Experts of a small language model.
Size: 12 layers, vocabulary 32768.
Training: a variant of SOAP for the experts, 3467 steps.
Below are experts of layer 7 (counted from 0) of a mixture-of-experts language model. Rows are named router (the router's row for the expert) and show model dimensions 112-167. Each number is 128 + 24 x the weight over its row's rms, rounded and kept within 0 to 255.
After each expert's rows: "mostly gets" lists some tokens that are sent to it at least half of the time. This comes from a sample of Wikipedia text that the model never trained on.

# expert 7
router [135 117 158  90 137 157 125 131 139 116 121 118 147 142 129 131 155 154 117 124  98 123 126 133 133 147 170 150 116 105 151 141 142 101 119 140 126 158 142 129 155 123 142  99 158  97 112 128 147 148  72 148 121 113 163 161]
mostly gets: "sch", " von", " Berlin", "ø", "ä", "ß"

# expert 31
router [ 98 120 159  92 104 135 133 106 107  95 153  57 176  83 105  80  84 139  88 137 124 120 112 123 106 105 157 165 114  97 127 157 100 141 125 160 124 184  71 144 146 162 134 117 124  81  99 127 114 144 133 174 107 155 147 118]
mostly gets: " Z", "_{", " ·", " | X", ", Z", "\\"

# expert 17
router [113 162 165 108 185 139 104 119 155 120 101 119 131 114 120  89 124 147  89 131 114 131 111 185  95 137 117 142 119 108 111 129 156 128 146 151 120 158 114 181 175 120 126 108 138 121 112 126 141 158 122 152 179 105 173 125]
mostly gets: " four", " three", " two", " five", " several", " six"

# expert 23
router [125 133 109 120 136 103 130 159 124 113 105  96 178 107 152 137  93 142 107 129 136 125  93 109 125 115 161 133  83  90 116 154 154 154 159 162 107 126 103 165 149 147 110  67 110 127 151  96 127 104  72 145 123 130 150 158]
mostly gets: " ===", " ==", "==", "==See also==", "===", " ="

# expert 0
router [ 89 123 140 115 158 110 139 142 177  86 132 155 134 111  80 132  66 155 135  85 125  83 137 130  90 119 126 134 151  78 179 144 149 181 160 145 108 157 161 134 106 155 132 125  99 104 157  85  98 146  87 137 132  77 124 101]
mostly gets: " St", " St.", " | Al", " County,", "- • Total: ", " Saint"

# expert 2
router [118 132 120 134 141 129 124 159 119 100 140 104 211 145 124  74 107 142 101 130  83 123 117 153 125 118  96 154 151 107  96 150 125 154 157 127  93 138 121 112 105 159  97 109 168 112 109 123 113 151 136 187 149 118 125 118]
mostly gets: " Mad", " Richard", " Ber", " Marc", " Ed", " God"

# expert 14
router [113 129 140  81 153 115 113 137 127  85 106 131 129 130 114 100 117 150 103 135  95  91 120 145  96 134 156 118 105 107 145 163 110 153 125 125  98 135 132 144 176 147 124  93 112 123 115 111 126 149 110 110 166 120 156 123]
mostly gets: " Chinese", " Syrian", " Greek", "ani", "ali", " Japanese"

# expert 27
router [137 131 115  92 184  90 110 137 106  72 100 113 139  86 134  99 116 144  99 138 122 112 141 152  52 134 178 122 121 130 117 120 129 111 140 124 122 143 167 168 170 153 110 101 142 142  92 127 143 125  95 123 119 159 123 120]
mostly gets: ", with", " | Succeeded by", "| Preceded by", " used", "\n\n", " features"

# expert 11
router [ 98 132 170 152 113 131 164 134 166  98 147 110 163 108 122 106 101 136 136 104  99 142 108 224 103 108 137 142  91 118 154 147 128 165 145 139  75 128 191 143 129 162 137 133 157 104  90 148  91 115 100 142 117 173 188 136]
mostly gets: " had", " began", " wrote", " appear", " came", " took"

# expert 6
router [ 79 144 177 111 203 147 114 118 140 151 130  95 137 163 109  75 118 171 126 123 131 114 117 103 123 129 135 138 144  95 121 106 139 119 113  94 130 151 113 161 169 166 127 108 112 111 120  98 138 139 121 121 135  87 117 151]
mostly gets: "2", " some", " more", " most", " Met", " Some"

# expert 24
router [115 165 155 107 113  96 116 126 138 118  91  93 130 141 118 102 107 154 102 131 103 100  99 157 138 129 142 186 169 118 137 148 118 113 166 128 118 128 161 169 156 141 118 112 168 104 113 141 118 108 104 129 140 129 172 158]
mostly gets: " William", " Thomas", " Smith", " James", " Robert", " David"

# expert 1
router [ 83 134 126 112 140 141 123 116 171 135  72 134 143 117 102  84 145 136 102 114 146 105  67 130 106 134 103 146 127 135 127 137 117 126 130 144 127 121 150 159 181 147 130  90 112 119 152 132  80 159 113 149 137  98 189 133]
mostly gets: " the p", "-p", "-P", "-f", " ch", "==P"

# expert 4
router [105 136 117  94 150 116 143 109 146 112 119 121 130 124 114  87 137 180 111 104 119 105 127 185 129 157 142 147 141  98 174 120 171 148 139 131  64 155 131 142 150 144 133 114 125  82 119 139 135  80 131 134 142 115 166 115]
mostly gets: " film", " album", " book", " ship", " song", " government"

# expert 12
router [ 79 145 151 130 141 112 114 101 181 111 150  82 112 135 110 115 103 107 113 126  89 110 153 153 120 107 115 150 160 105 143 174 155 112 145 153 109 123 164 152 134 124  91 129 152 108 156 162 105 131 147 149 150 148 174 143]
mostly gets: " wrote", " reported", " review", " announced", " According to", " described"

# expert 25
router [112 147 132  97 170 118 107 140 147 124 118 142 145 133 112  81  96 138 120  56 119 121 134 190 102 130 158 133 132 122 151 106 163 148 164 131 111 123 127 149 141 154 148 105 103 119  96 149 127 114 124 148 172 153 148 133]
mostly gets: "%", "°W", "% |", "°E", " politician", " military"

# expert 13
router [130 174 119 114 143 132 170 126 115 114 102 125 142 121  85 106 124 133 105 146  96 121  97 122  90 145 151 133 112 117 160 134 114 117 130 127  80 168 155 155 150 129 158  79 167 122 127 138  98 139 102 124 180 147 160 143]
mostly gets: " | K", " K", ", K", " W", ", H", " S"

# expert 3
router [108 103 124 104 114 137 129  99 140  90 109  95 148 117 110 100 131 148  95 118 132 107 134 195 124 148 124 131 163 139 119 150 166 138 179 136 117 133 114 124 125 161 129 113 125 123 138 137 138  90 119 122 122 119 131 135]
mostly gets: " Stadium", "Personal information", " Peak", "| Turnout", " Police Department", "- Location"

# expert 9
router [117 130 155  89 141 138 137 111 157 126 113 118 157 116 148 152 134 135 107  85 110 112 111 118 150 117 111 177 176 128 169 149 152 150 143 151  87 131 123 160 127 147 136 112 130  83 149 119 116 139  73 165 124 162 140 122]
mostly gets: " Tr", "″N ", " Cr", " Ass", " Cal", " Val"

# expert 30
router [124 162 143 125 117 137 146 110 190  87 135 112 128 127  75 122  95 143 132  96 134 105 111 157  74 153 133 147 142  82 142 127 122 152 161 152 129 132 105 216 105 135 148 107 127 132 139 145 107 142 112 119 178 141 120 130]
mostly gets: "′", "% |", " | .", " (age ", " m (", " | W "

# expert 29
router [ 87 123 119  81 120 114 135 128 151 117 115 137 142 142 115 101  93 121 118 142 113  90  84 162 118 116 150 156 130  96 131 112 165 115 135 153  99 170 157 148 156 128 116  99  91  93 169 133 152 116 126 176 172 128 142  91]
mostly gets: "th century", " church", " Council", " Avenue", " Army", " Church"

# expert 15
router [115 134 185  81 144 156 131 158 142 119 131 125 105 130  99 105 110 169 123 125  74  97 119 120 123 118 169 119 144 120  99 173 166 134 161 149 148 166 162 161 104 118 111 105 135 169 134 125  88 128 120 111 176 110 173 124]
mostly gets: " on ", " January ", "In ", " November ", " May ", " October "

# expert 21
router [136 148 109 123 166  97 123 175 129 131  99 135 130 132 145 113  90 146 125 113 141 107  84 171 111 105 116 179 132  89 144 134 113 152 141 126 115 123 152 163 150 130 123 148 112 100 100 119 117 133 118 180 100 195 123 116]
mostly gets: " to", " by", " would", "ed to", " from", " began"

# expert 26
router [ 87  85 125  84 142  76 117 128 144  89 133  97 145 110 126 134 113 128 108  99 121 138 126 114  95 123 166 141 132 121 167 124 136 108 156 149 132 111 143 111 156 177 110  90 142 149 112  74 125 143  78 149 105 125 109 164]
mostly gets: "\n", " | MF", " | DF", "\n\n", "- Genus", "- Genus:"

# expert 8
router [127 140 150 125 130 104 142 136 137  97 116  88 108 137 121 134  84 166 121  70  88 156 119 121 117 130 130 119 154 122 156 184 156 135 166 100 147 156 128 139 173 166  87 135 136 135  94 108 101 129 141 119 145 131 129 161]
mostly gets: " Old", ", The", " \"The", " Mad", " Jean", " of The"

# expert 18
router [132 112 139  60 124 154 121 133 111 117  87 129 164  88 122 122 114 143 129 141 131 165  91 153 132 154 180 111  93 143 112 133 140 107 114 167  93 130 147 129 151 119 110 109 129 107 123 104  89  92 157 159 112 153 141 137]
mostly gets: "andidate | Votes |", "Scientific classification", "| Party", " | Set ", " JP", " | Notes |"

# expert 22
router [ 91 126 165  91 106 130 105 127 125 103 134 103 158 168 115 101 126 161 103  92 140 127 123 113 115 110 121 128 144 112 166 135 139 111 114 127 106 123 112 135 142 109 131 136 170 105 116  71 119 145 146 121 135 121 139 124]
mostly gets: " At", " Or", " en", " le", " Ber", " Cur"

# expert 20
router [148 141 156 106 154 125 132 123 162 124 130 140 125 114  95 120 122 161 136  77 132 121 123 126 120 139 173 175 166 118 162 147 122 142 181 136 125 166 155 145 142 127 103 145  99 136 160 149 133 128 117 158 149 151 167 133]
mostly gets: " top", " | W ", " On ", "On ", " on August ", " on November "

# expert 19
router [110 134 153 134 136  83 128 131 192 111 111 132 118  96 119  56 110 115  86  75 109  95  92 141  77 149 128 152 152 110 146 175 170 146 145 116  98 116 110 128 141 117  82 117 127  89 133 143  88 132  74 124 152 113 129 112]
mostly gets: " has been", " It is", " very", " also", " still", " It was"

# expert 5
router [125 136 125 117 109  92 114 142 149 126  92  97 172 125 102  59 127 131 108 105 165 119 122 149 118 162 144 125 101 125 177 102 133 144 129 131 112 117 143 164 155 117 106 106  94 136  91 116 141 102 121 141 150  87 128 129]
mostly gets: " one", " water", " men", " right", " way", " role"

# expert 28
router [137 114 176 131 110  95 123 153 126 116 149 144 152 157 106 115 113 157 107 129  77 116 148 128 139 123 125 131 157 106 108 178 153 132 163 134 137 126 121 107 160 114 140 118 137  96 121 126 143 138 121 114  93 106 154 111]
mostly gets: " Ram", "ón", "ić", "ș", "gh", "kov"

# expert 10
router [116 124 141  91 147  91 128 117 108 126 106 116 132 115  98 144 129 147 113 117 117 123  92 167 103 140 116 149 145 103 153 122 145 140 129 139 134 136 152 136 137 148  82 118  82  93  99 114 148  98  75 142 126 129 124 124]
mostly gets: " of the", ", the", "The", "ing the", " with the", "ed the"

# expert 16
router [116 155 146 125 132 145 139 140 131 111 161  87 145 141  84 125  87 159 119  76 118 126 135 176 114 139 125 161 143  96 150 117 142 182 144 116 119 128 148 177 162 146  98 128 114  92 138 159 103 146 105 146 162 117 140 122]
mostly gets: " | \"", " married", " love", " | \"S", " you", " tells"